{
  "num_hidden_layers": 13,
  "hidden_size": 256,
  "n_experts": 64,
  "experts_per_token": 4,
  "d_expert": 96,
  "d_shared_expert": 128,
  "hidden_act": "gelu",
  "moe_layers": [1, 2, 3, 4, 5, 6, 7, 8, 9, 10, 11, 12],
  "router_score": "softmax",
  "normalize_top_k": false,
  "routed_scale": 4.0,
  "balance_loss": 0.00555,
  "balance_bias": false,
  "router_z_loss": 0.001,
  "n_groups": 4,
  "groups_per_token": 2,
  "init_std_router": 0.019,
  "lr_router": 0.000518,
  "vocab_size": 32768,
  "norm": "layernorm",
  "norm_eps": 1e-05,
  "tie_word_embeddings": true,
  "optimizer": "soap_variant",
  "learning_rate": 0.00247,
  "beta1": 0.95,
  "beta2": 0.95,
  "max_grad_norm": 0.5,
  "batch_tokens": 65536,
  "max_seq_len": 512,
  "train_tokens": 343400000,
  "max_steps": 5240,
  "dataset": "wikipedia_en"
}
Below are experts of layer 7 (counted from 0) of a mixture-of-experts language model. Rows are named down (a neuron's output weights, with its number) and show model dimensions 0-255. Each number is 128 + 24 x the weight over its row's rms, rounded and kept within 0 to 255. Numbers have three digits each.
Before each expert's rows: a language model's description of what the expert responds to. This comes from a sample of Wikipedia text that the model never trained on.

# expert 24
Capitalized name words, closed. Capitalized words inside proper names (Great, Fire, Fashion, Sunday Times, Richard), last digits of years, and the verb closed after was.
down1:125115129070120128129127100155169136088114101128145127129164137126161176117133097205144129127150122116110083126100113152156121119140127153117155147082134123113154094100132144127148128119069122152112105116132127121119088145149182167134108180177128152124135132122140118186159127148128137118120094131154071114137097127114134071136138130122112112123126130123137130171143114129087124128131127129108152139125147111092100147116099161127095141117134134092125135121177110137137136124129147119129091117114060111133178068181162150099149098136145101105125148093130129113128141144103162145125127145131090086127137118123128151176124137140203124111093144116143121082138156127184149128125142134129125126153194138110132119129142128141149087133106165153128146153126125116133100166106153
down2:113127149112132113113121070110119128107116125132181118133121141136118128145100126135129120114147123161087133157100086140141129127131132133108100131140146145128137131127124120129158128100083092154149115112074128159131135126143136133109102076134137121150180124128142142113135151132134139117134179129103138122140152122104134126177145145060112201106122122128103099115083126090149121119117123129095068167131096126137110194150130170129143125122104125095188127154148121144120148135141133128188150111128133147119115135116130160098125134103111129118128117120143140211188125134149137120150140134139134129114136147129095072128111142134131132187114115131132138119131081102131131126108137077104127164128089153135227133202100128170141131145129133156112106107125148129148127143129107
down3:144137141113123114115195102187106127183111127130139128127175138129128099152128125123133123126106140129154138115133133123144128131127151135154168133143102146213119129143129116128111131166135133131179162128167128108104101139074105107168114127165121105174134117128128134116124156165094109112189129130151089133135156130059118140121132135143087128129120130100127102132160159111128081114149123056146134150140127114123130126161152072128117126142136130147116131136083098061131122111142134124126126154129062127129117102133102113131088128127125112109151159119128126156128125110116119114124131182128094136134126135111093128135154099134128145148096135144130147119126124180129127132124112157124135116119210125122127120127127156118135129129116132066138062116139116123142070119049140

# expert 42
Degree words, comparatives. Intensifiers and superlatives before adjectives (much younger, most important, highest, better), plus hyphens, word-initial prefixes like un and dis, and and.
down1:145093093135123128100147115130152127131130149119085127128069128125128123108119091128147126102114052140121232157122132129139143127102124215134126129081129150128125180171144139126086126128109158142129132102071095087140135128144075169128140144109136134126123111168171134130129172125142095138149130114085086140080129132137123144143107147127127126117122115123139132141150114167123144130134088126101129127097130093136135123085128110127130079122094148133126121132130131121112140106068129126104099129114133137115149187118167114126129139128137148131090164113127122128125103116129128115123128126116152122125125115130130083128096131177115117131216113119125183137134114137140129137140101151096134130218117151124152128135107158136149102140129130153111143127119128117146130130186129
down2:128151101093085131148113157098095126128083131132189160143104127149160118115131122134141142132127126125116153173118112114125124125123156131105112132129132127052126154123108115146110130131128131095119128105121102127083118220128150077131123107135128124117125128116172201134138137131108107129135178131130137140156161132066125133149157187125132115122126137112124127132149145145130109102182120118127124099109184126129089092108128132125128117126145137134158132189135084169128037126126136129163160131120133100134134157136102124201132120124128126117118124131142073152155127146118145121124137138120141156104132144119128186117141164149143196115154125092117135132125126140137092170102160129115122127141127124142117123094130114125137136153138182103112119119143094179115132096138111
down3:135119125141125126131140097184125130127177115099178127109193137125081111139117103129101134131169138138153089216106149145144113134126118126100133139103129129094160094127111168132072155109147137180145176144154126121119137154092127129116110134151175061128143107117123117129102129181108142131067121127078156126124195123088103153129139132134145127114127133139164114112136117100121119108159166126119126139094129131129146142129151153131130124107122145118080120163147083164159135123122136136090118185145123127211130148127128115133095128112143148129192099129126113124131124137136141112200133103128146139086126128130128127114107125120134111129129130123117122113121095139120127168139125145119145138110110156128102142100103112091092156129078118142118147102107109131133143132077131

# expert 38
Genre and style values. Infobox values after Genre:, Style: or Kingdom:, such as rock, metal, pop, music, and the commas and colons separating them.
down0:116090130131152134124128122046140129167072126132119088139115113128122125127130138135109130197074112187159139146149029133095152120106131104119131109129137120132129114116148094133151115120120144143122084128121119112136095139121121140128089092131101134087128078167153153129136126120129132155116179128169165142131111152121206127129156130119127122084124128090136128112153141119142164172076139110129133163142134126165146125124115171106126101129101130126124128074124131171126129142151176156139093127077110141124082083163094131141127135075122113131129131118128138129129133129123112142127129131153153120106172180140111127117111137117142129126126120134116084157125128132127129138126125130126096140117218132065164121141134135117129118129129108131154126099125148124159141125145131
down1:109125140128128116077133126126113128168125117093171120166086110139143147145133126122126087131152128128069119156132075108128128134132174137128140131105144113128091146066123138145099090129155126153129084120153113084131132148140114092128140130097131134164128146150129125043122120128121039066135127149100144141138127114151111132101129128141131152134139133165130132109135140132091127147102158103168159144166088060149142120118145075155075127136145131122116118128123128147139131128120141168027125138119135142129151164132135098110150134128141125146128148118135116137055126126124120117152105120143135153129125128103133073122128120123153170092124150128097137129125114125132130120148133149131114157125128136122104118127119104155174094163101060128168140127119143136126125136077131
down2:159126150110122125129126130156119127137139133158168179119145160094129149130127090195123104147165101105136131175150093132126144164138161132107124105083185159114130137128134100122124111149128087136126129154123117122126128126127133135123113095045128144130114133173122180100127113129157147118122106092118114149144105133131128115155132109123141142130175146120134126129142106094130130142169113137141129110175128114110139126126142143100125072163184125127150088118102155119130208081114159133066127175143110137115128141150120113165127154135137158130127128127137089136128155086134131094136151134123133173129128129126093125054079101109111143155163126144065127122141121124168141130124127123145131143127097121136149084138131067123130117142124065089136130130126120114128129139166086

# expert 29
Limiting words and quantifiers. Restrictive or quantifying words before numbers or nouns, such as only, just, every, each, not, plus table cell numbers and closing braces.
down0:070133101116114080131137136139184128145141133118123132129110138107137107106137098177126105133138161124144163129105140122117111149135135119105127118118176134092145163123112145126044122181136123099140141111152126128101145126150098208128120168153161143112125150160077147144130156131127167128194124186156098109075126128070132060119120141126107069076127114045128116132125136119121117107100115094115121111099069109117124158122150116125146135157060169108123133118103115159131193131144142129115113148107123115131139137121154129154136164129136127125184153132131124180135122136107125128126107127138141116162153142128119153148152086132142128135132126144115137154127107122102134133093139119130126115135168130134132130136100131144109125131103136149125125127124078122128134129128125
down1:154170130125112155090137137125127135130128127130133131147111115198109158096128116128106132181106130101125118136087170141136151128127100140122216139114107178110132147129173132128127111090127054144107107149119145134126123090135117128169119129118131020128121175136131159127124122127126078128104124132131127128135119119128129130172092133114132156167114112161157119135069127122099158124160158119144116131099127135119177139135093090128132131126138077124146128153151068133119077124127151157152146139143125128104136125099129107131115130112095138143119123150132060169133141085129130112135124152150129115136118124084098136129088128107149128121127144120130147123157121131128136123125131086133127052096117113092133125146163113160151126153138076158185126126142131117119124115108142
down2:129155125087125130122126069123128066087064206155126169138167116128103128125129127133142137131069129178154097147140111144131149050119135125130132102125129131148128071131131111133128135124159138109108133078125129023127133120129135112138129133102162117142126152128127117113130130141112125148109108133124137114122133136168135170147146141129102117130161135129077052127138155151141137128100119177113126122138172148113130107100103122128150142140128159143160124122107136119172079159121101106116123130111124148176148111125166121133112129140143129066121084130182181117132130123128123123098110125131130128136122131082137134157150209115129129132115173146137109127100128128174133141123117108138116125153094118163106133118127100101123122151137126131147129116110118146145140126155153

# expert 11
Infobox units and stats. Units and separators inside infobox and career-stat lists, such as ft in heights, km, kg, born, slashes and dashes in apps/goals lines.
down1:123138085146141112128149141121129136126127149119124097123071125173131197150125126128034127079161103209141132126135139125128121157130128163101127150125114128146100078128124124133115132132128125109126096098144174128121125136129010143126124133125128087130098109142129143128188105117113128134127128126136139127191123123144120126152148112089127125125135125131134151123195115137111129135129112127189129112122127139131128116129121138113148154121125121108139135116130180174136123154137129129125117127159131072114145110148122135075130123151093147136113124090119172122124117130126120129107126123128140112140128125097131087129153125093131143157150127157178135146123106098187155159127144116131130157230128109132127131081138107132149110119127116131129136089123110077129128127120136
down2:108120131128123138138136108109128130054102127140122139160108126127129167173132140083172111135148080167113127170125132128100136108094122127129139170130120130146105119131122115146096119129140136161155196126117133144130126122132123016126106133129081181134137128174131123125133127163044132168128133096137132112133074126129106165128105145128146182116127152116125103143125117138132115130095131096128123123132090126095128088123106113095222117171128111127061098123131167151165104136134117099124133126131130115085118188159121124135131133123128136187126126118112128140145145144127139126127155120143143128091111126143136124106126126139076130129121125090130143123140128128128190142127146091153115120125114116117136089126138106127070162128134128105129100123163113122150126136134131
down3:134119123069183127138111131142128124122126131125106109197113124131109131124086102135129170077190094131126124132109136114119130141138141069112142118115125120117162175091127151114128103108128079194125107135140130134122127143136125137131128134129130129120128079159214115130137166130093127123118122207112194121152104125119129111133129113134174175109121084122079131127126134121114126123144119128131125126145122134113164127133118102158126058124126109064144136127137112151129132102107124175146112095087118124117131100128128170136131129126131139136115123134105126126133121133128220141137129130127133130071146118076109134127136145141174128124122158105124108124113109143120133143191149110155113150100161137117116118126174092126167166134136125129125097108138117154112127170145152

# expert 31
Title-internal words. Words inside titles of works and proper names, especially the, My, You, Love, On, such as Billy the Kid, Carry On.
down0:133172142159115076139103120138171149103191124173127108131147074116163166129160124138126130138159128134150127109128141128127128126116130097106124156096146134138117167152124128159123141114101116126146116140145145158132141118146126140099129127111151120138128131087126092133100087159197132137075139112168181111102103129110147106155068118128135091115116159173158153148121105159135113133131122123173138180097137119124172143089151092121113148092121100118133088168075111110117123128135129128093132140130131122126064107075111127032132156143133139118174129131124119135137132111143126072147148130128182121149139129120140099120095110136126169130109111127135144113120156102113173097120138140096132134133110103119108129131134134109126106153106140129133120128127088070074128120125128
down1:167164148123162134154169115126118152092128133146160125095130128144120139053127123125144142099189120101150117135095132132129127139122187122126129131144159103127105123099108123128147127132066150122128132138124122127131109133154133119134198130142160129178129152128135124125130129132121047135174137116114147124098140117155071079086144125110129130129131125127126099134144133126110132120146119120124101195120121127130147133119116092145130102135140103116145062127126125126128121134125192126128128128129130152128125138124129089114120104101123156125130168114127085134095119136128128093118183142133126085105126129124148084131123184134125141133125147171103130129045113139158141159141141138124046120098127101135189181135109108125092128129119138127142126132123211128132136145130135
down2:131151143085115125159128124127163162089121156126125130132098149161088132124149138127130128120147133129127077141140125128105130040129124108133128137167151114161132124134185112123159255120202124082102128111115128127124067129115134130128155117070127131161137128129127118133119124147070123129099140124121136119190135121109043105126124125145087127175126105136108129142111150125127157122130128135126146122129136132082177095127124083157141131128132129145127155127141099133127120120129103148130106124132127138124120126130122123130167116093132160099131121123159140129141114123121125138127128119132126099143127164149098128191110137134125152124120114142136157160127107128124156083122112132124126119130138167125129057129128186121123105160131133127099187145099122116105140125157136

# expert 21
Narrative about people. Function words and names in plot summaries and biographies about family and relationships, such as was, him, the, father, wife, Mary.
down1:127097086130141141106127097128190128103126123069133145132148144146212137132107121143130129107139119075127122131011136104109116134091128128091083096126056159128180140127139150204123130120123125120126124154135137130158151134129124125146128114130143149135127137136103173131185108123119117133127164093135127118132122141091134124130117123194118082125105110130128127163101141112129176146200122166122130145111144145131112116136127142130144148174114120130128133114190125146109159164138083166156117117172124079127127175110119134128121137128131074131143123125125134127150128132153138119149124127131123122109139128140095124129127122123116142092141154089102129128158124133101130124107128125145204151138135131128188146137121128118135103113126116089128132118156129122126120116127115
down2:146130119099130115210101140134127157104140131158114122126129128124125127129110128128071139120127127119113129132127127095153141159129131132128131134143131141021134126172150159119190126127122185127080125107139114133128111126131130145117083105115150152166112147140126135140121129076109108130130097083094190115135192134144128122103121133132114095090111128135086140075127111129127157127099130118123184094136130134118110150140168133097208134120080127109166170139126128072119146131180141132091097126127105140159127144127114111152111129127132128133095133125157134127125126105128119204127133115130127138120129200098128129138133129112133133111128134130072102129129110054130134110127114118132128152128081128110157122121128134109151129152127158124121140179124133127136090128136122
down3:140176146130128131129129101154103146109126109137129131114099081100122131133131102127130147082133146122134136099129117129128107132111091122101127128073112162128178190104117112162142128112078098138126124089127130124134181128130148166133131098135098188122088159127120123129090115108122129128173143044119139153063129158154119156114109116150121194117119111187133126126125149122131122085143151118110130127084125126128138035139129126184121108123141127125119097165119144154137157128094135113108119125154128134130124143140118125104130136124130149109120111129130101152117122152125127134174120126128132128186129086143120147127067122129184142126184135143163148122155171104128162125125121169120113116154124131128151115205168139126099127121136157144129125109116124110130159120132154

# expert 47
River names and numbers. The word river or River after "the" in geographic text, plus digits in tables and names like James, Hong.
down1:097126165113140121115089171076045118127129130119135127125092115146146118084120115136157138155123189147130153127135161121142139178117125135118129116161145130085129123122152103181116108060128143129168109126113093097162131077135136126115150112133143140126130124116129147160105128142133128129142121118163178120074131130138163109140103124079120186125134150116135154150128090124125128125138111163105112135084199169130098159100135127103127128124094152142080094123139128107152144093126181140147133131125167136154129119117165117109104105131126123113175086137154140127191146127139126133125134130128125123126127077122134109126134128129139125133075132137141126092088131109128093127131129120133138179104123116022116128131097134116132159128119135141148146134095129137141116089118137
down2:150094120133127149140128120132126167126166145127099148141094076130121116134090129127136133126123146167151093130073152127139127124084171069127161127126100128199136142120150139139201122113113162086130169151061126100118152120072181096169132143128139183093105114132129118122107209103138121101121134114128128140139122124133110126126112137127107117128111131169111167128135143123176144113130135144127117133121087152100158127077132129103133122133133164141126136086105145116153137159146149107072139129127104120128095132155128110133131129128138132041153126101150123127114110121127132087071147133110105142122144139136140133149096191126141142143112112120093103130122144122127115126092128124085121129142159127174121143135123129123125052148132129115149143142130125129106172131127125
down3:106104146130145132119127136123135164122087132129124147128148126083104138138162131119163135134135110119110121207146138140125140127152086127131118107119132145039134112125118121113127128128132160119120104082127130111119156112101128122130123126137134204128126115144151123083134107208086123159094105112160124204138141116117177115126114127138141157223187092130143135107111121130132148105098114127134191120134134141130134136128157108099124114128117115060129089162138117130134086124133131193177111128151087119127128132131164134131122136153136119142085131127135130127070148128136094122143130138168136113171089107130128131120112116136130133131114146138128084149133117111142092142100076108138115141149149089107130114118149099128112117159116154152140135145126163129124147091115115

# expert 57
Proper-name compound parts. Second words of named entities and suffixes, such as World in Second World War, Church, century, Roman, and -ism, -ic endings.
down0:149123124120128133212117132109138190128151113121103121099155115071141131120131140166128123127130140128151108156133132129138136128130095141129127103129125132069098142180113140160125143109123128133080119128153151137109112128110126128127122086135142136084134134156156103119128080146098129142072119147132095075114171124127155119118089131102123144144176012146175053140124155131154146135169121195140117161124121151193119119117152098125136124122152119110148135141103126092108131181119126113119135126127127129088138167132126101173103129134120131096122128157139129156131128163129134164135156149102119131159098118135129103123149127135119128130128174132136130149104139137155158131106146101128125106106126118132139169057124120126129129124120106114132147115119118075147170128128115
down1:156126109107113136160141115167107127102175106119123121117154124117213127047138197116127136151127158143119127151119145160126098106098130120108139114118088123110155129124137122157155137102151150119136130162127135126168128160131127089112137131140091148137073115141094142088109078124087101148157141130097097135130066155128128127155147121139115125146150135122158127146155128112112120119132128130046129119132149130126127129133119143137080074119107124129088122148142122118119127117115129131102128128153120100175109112125142166132135128121111166167130153090134150142165147150137152130099167100129086101114117116132091123126129128128088115121139132127143162049130166111158143110108125135122126123130105134120130051098138129165109141151146160146124145135129107138127037130124129
down2:164130127136128149100120141138129151148124137155132105125135119107119202121125133124128142145108124109129126112121147087169128116130074094154162102107091131113109124134101130142161151122160135129126132137136162129143125143131125130120130141126128123120147153122127112121136135127131117131130116152132124128154108119127132104122059122080117128119118110119098133128128137142130151089064131123126154182127129137100183094132175130131106152091135106142136129162077131132147136128119129109118072136140131123170162145143133126156162122131192114133123172119101143121131113204165134123118160128124127133095188066128113124134128129135168119213106200130105122090131135129062117129139102128138105099127128141120077121160138109162088126115157122149177095108116075124196123131151126

# expert 56
Foreign name endings. Word-internal and final letter pieces in non-English names, especially l, er, ler, n, an, as in Kavaklı, Matilde, Møller.
down0:121127136133130129130166135128128115126109128120128071064076110141174120117127114128124134126139150114168178147148128154111178131115137128121102121106195137104119122101147140117129106054093117124127123123130128084143134129125132123147122128134129127127130137128122163125141125113124130175124144129124089080129135124128121123101107128091152067113128126111124133122132125098120076127129128133131118142125160126172047205127099186142097133163160122127113139116123130121097152128185133105169133128155148127128185159127180127096096128138144141118181169144150133139119130065130130123125135119125144107140161111136163133129136118125138124124170078149121034144161115128135134129115129125123126131104111131095098137115107190135155130129147168169105108112135132129116130102111147
down1:130131130128108123131084129156107163135110126133130145073131142120113168119122126150161141130148128193113147120097130129121129129120089119130119154126127131128126165071050119128099127139147137116161103153121130127116135055108160139144167090064130112127127160138160166138117138106133161108169128117163138133128122129152103128112094097114153076130115129119115124126126120166114106128125147124194128129159110120130130151128137129125164145111149120117152124126124128120180101139122135141120166147129173100129119093129124158122129153127148145124169112129130135096115165117116106129124102124123090163146151127015222142158131146117192122127094158117127104101056129119135140156125150126121122140126127118146106159143125127115119131134109146128115136097143073129092132131129128
down2:128109126072194146127058119131131131099128126145126154128125087145166146061173121089144172124145130102110132133126128139103137129130116069156136146145113090102138160094131120125135136123126133122096168095128127142136179180139118096115174130131104111177084117138155124141133119141130128139127109136106129128127088114134127113136164127154151125119104105098127175091113126121121156130153128099120168135142131126086211130130140156126114120132127131133160135148104132160131121115105137159153114155142082128139106128151081107131124130120081132097065129129109118089126153153131122134121128136123104183092132116142130113143128150130149129157128143141140063143130143163087163112120117091100128137089111129155091079147075123135134122146115166119154134160135149148147102156158166

# expert 10
Mid-word fragments, hyphens. Hyphens, slashes, ampersands and inner syllables of foreign names, such as the hyphen in A-League or Al-Sabhah, and ens in Bensouda.
down0:117177169134115126125045125128116121148123130128122113148130106143165130116098128084122111118123142122123122134104126135112135118124156122127132119066134152140171124102195131141128134119105143134133087090133156121083144117172130137128135128141130132091162173152129131135082123131110154131141124129088114128122136166136131137118143146142118102116160130145128162133104124193152103126128126178124129129128121154151123144153122136137097097099108094134095114113170127130131148184109124121125122147092194125123135140118128138130117128157128076140129104096135154155123126140128106093135133130070129108073137130125075062120105146109127143071121126172128174153103119152087121127140130125160094150110125138130145135142167155126145155123072091128125131177122043154119080124130103
down1:128106108145108126086199133122162130143142129157126100128181067144135123128138148125130140128128129121106138115091102127120130112118123117125127127152142122133133122013139120130194128162087124130086093128164111130127128182104178119089134144142130119097131128136121131172144125107108198130136124099136111149128043131115139095106124119132141075129150128158182139110099132086094124100117117116127118124125115128147104144158137134127143103118128125122156139133126132154075143130111127161147127109127147136111121113128132150120118127101130061147146118150103131155161163107140103100132122164130119105155172128137150138127152127104083131163120160125130149121123125128154115136153134129122125164128153128084142129143129177107116097127129096141111128130169130170157079123060142
down2:097147107142129111107129171155124115113127130115127128131129134109110095125107079113115097134137129107120153157116128128119129147113193119156147128105130128132133158181124129127156150148112126206147136161134118130145162139137088122115128119131082127123152129125128118123119124111125136128148152114143151102116132111123100110125145069166133151094112126107090164168123125129172149138168146152146130176140154118120114128139127141125080133068130104113080156180151121127130133119132117129100125155107124138124130125122125128077127129120123126180141161113109129167134137150128127132132111130138122097132111096118199131139122009098127128116128099248144119148136129121074116131119128141130122161115133127051126128093125127125133128131131150128140095173134107124103130130120123

# expert 43
Percent signs, gerunds. Percent signs and digits in polling tables, word pieces inside names, and -ing verbs after and, such as reducing, moving.
down1:114125127105111132106128124118141133138132161112134147130129133191095129131126114197128115124126138128106142131111159071142180119130138141125098131144126154147124102185137116194114147108121125147125119129148127120119137121131163133163160134109115116106088145148127149098132074100116131079091109146155127127106128128146134126087146105094129130186125133083122140110144102199110057141050135128132118169130148173138112192108129097122138141118148124110177137101127122168141139123126128143148125146115166135133138146167142129119139092123143133114135055155136117111133128146141119134176098160121116125133104100196117125103131112113114128118132178133158112127098124100188126099131121117118134117161141149097120159086136115119131104139097167098131122144141129122087159148103127
down2:128090128111085141075140155185140125091127124164131108144081154139128118121128107130172147144132119083124134119136132115098126135128155128086149127029109125109122198088143101127126120107110125109153118127145186137126043127147158117101129115118134133095134100111122129153133125116169090098128160176137134100153129128117157152148125132131137129113149119128125167117118132125078148126131159094218154058147085077139141119126072127098109125129110143141129121226110131122134129114133105126111123131146191122164152127124092104130123120117136113100133152122122144104141128155155117127141099139161107138152132125137119124156140130145120142113126129103156125113131130141097135110128131156143109131125125138137123126126138112132094127129063127137153129144128155106123128134124137
down3:137116093073142158124124134119137149145119146095132160117109125129108128127096134141132123150140143161099125129114199151205129099095134142128112069140126132122127138122072124167131154138116119128141015127134076141132121125129132128128164128119119122074129134118127126062139131124129099177157128121163128138098129109107134159119122123183128126135127110131143126093128220120142121067158129171113117165138144084120135131156122140118112128089146144155136122166133147109166146129099132144130096132132130138151085147172129108087147116161138166132129073150130108100149129148126096097140108126141116127125122121117138135136128069106131132142103125131134171139124112168109115134118140128132123125188129128130154113112132128093134126127097153155138084129084110107123121108128126

# expert 53
Quotes and capitalized onsets. Opening quotes and apostrophes, "no", and capitalized word beginnings like Sch, Ex, Br, Nor at the start of names or terms.
down0:125101133120148140132130114151130133056131129127064113128149128129131124066105136119118115140128141122105132069174121130134128101134129140091113137137117139147047108141146127125122148137119147154122101106175131139136121121087177139125110136150131135133127178116132100137178153161127139097130127113126135135120142123130179130129119080163130128124139117177129132088125112128127120144147158133122067103185126127082115126117123083132124110100130128149152150138162127128152118092102121116138094126094163129159155128115120160133132120169108117061123128140127122126140138094127138082100058118128093156136136129102128124120127130118098168138118205114138171110146129138172123165157127153129114129204113084210130126137126119119129125147116136138120145112116123126169135129108157
down1:128128080118128094119157117134136113147168091128164208128114142110129160123125104132100171122185233122124125120135131118120118129125130094115197138155123124141139183128139113130126138140100157094149121143132126094112151121161126112101096120160181110126109130134129137124129166123095094143122075136130130141125198149108130113125130161121109132125148113131126121140129116122124156102152127169114155134124115146134107163104128124112117171093115063097093095118188136139143126129129116130162133120147090108168120136133155135123164177099116196127131116136130101141114118158148142133152140153136177115129113107134125145127128123117128127133067125147171078104129140159162136115136137138122115126141113130124126101124153122083066110126128133139126104140129082129126079139124110
down2:144129110058117119126141131123135117122164128127127128128138168140130128138145080128130117129130143129127111119148129127135125128072128109074109121134132063134135168112172110186107142143116112135128126132121169127129131126122132129107124132130122086137125159201067109128135133101160101133129145147129128120132100134156127124104122070127131174129127120117123100120125138150070128124109131119111170122131089165142138086080131129121153084165120138111143160221145175127126132141109113123185114128105124183131124136127123085171128170111138133081121128126126073221141128133127089137128128150120120119129136126137097129136134130126129154102193106111072127129139131128111129139139143139069127127145128139108104135117144129144131124050117139175145125123123120139139128138134148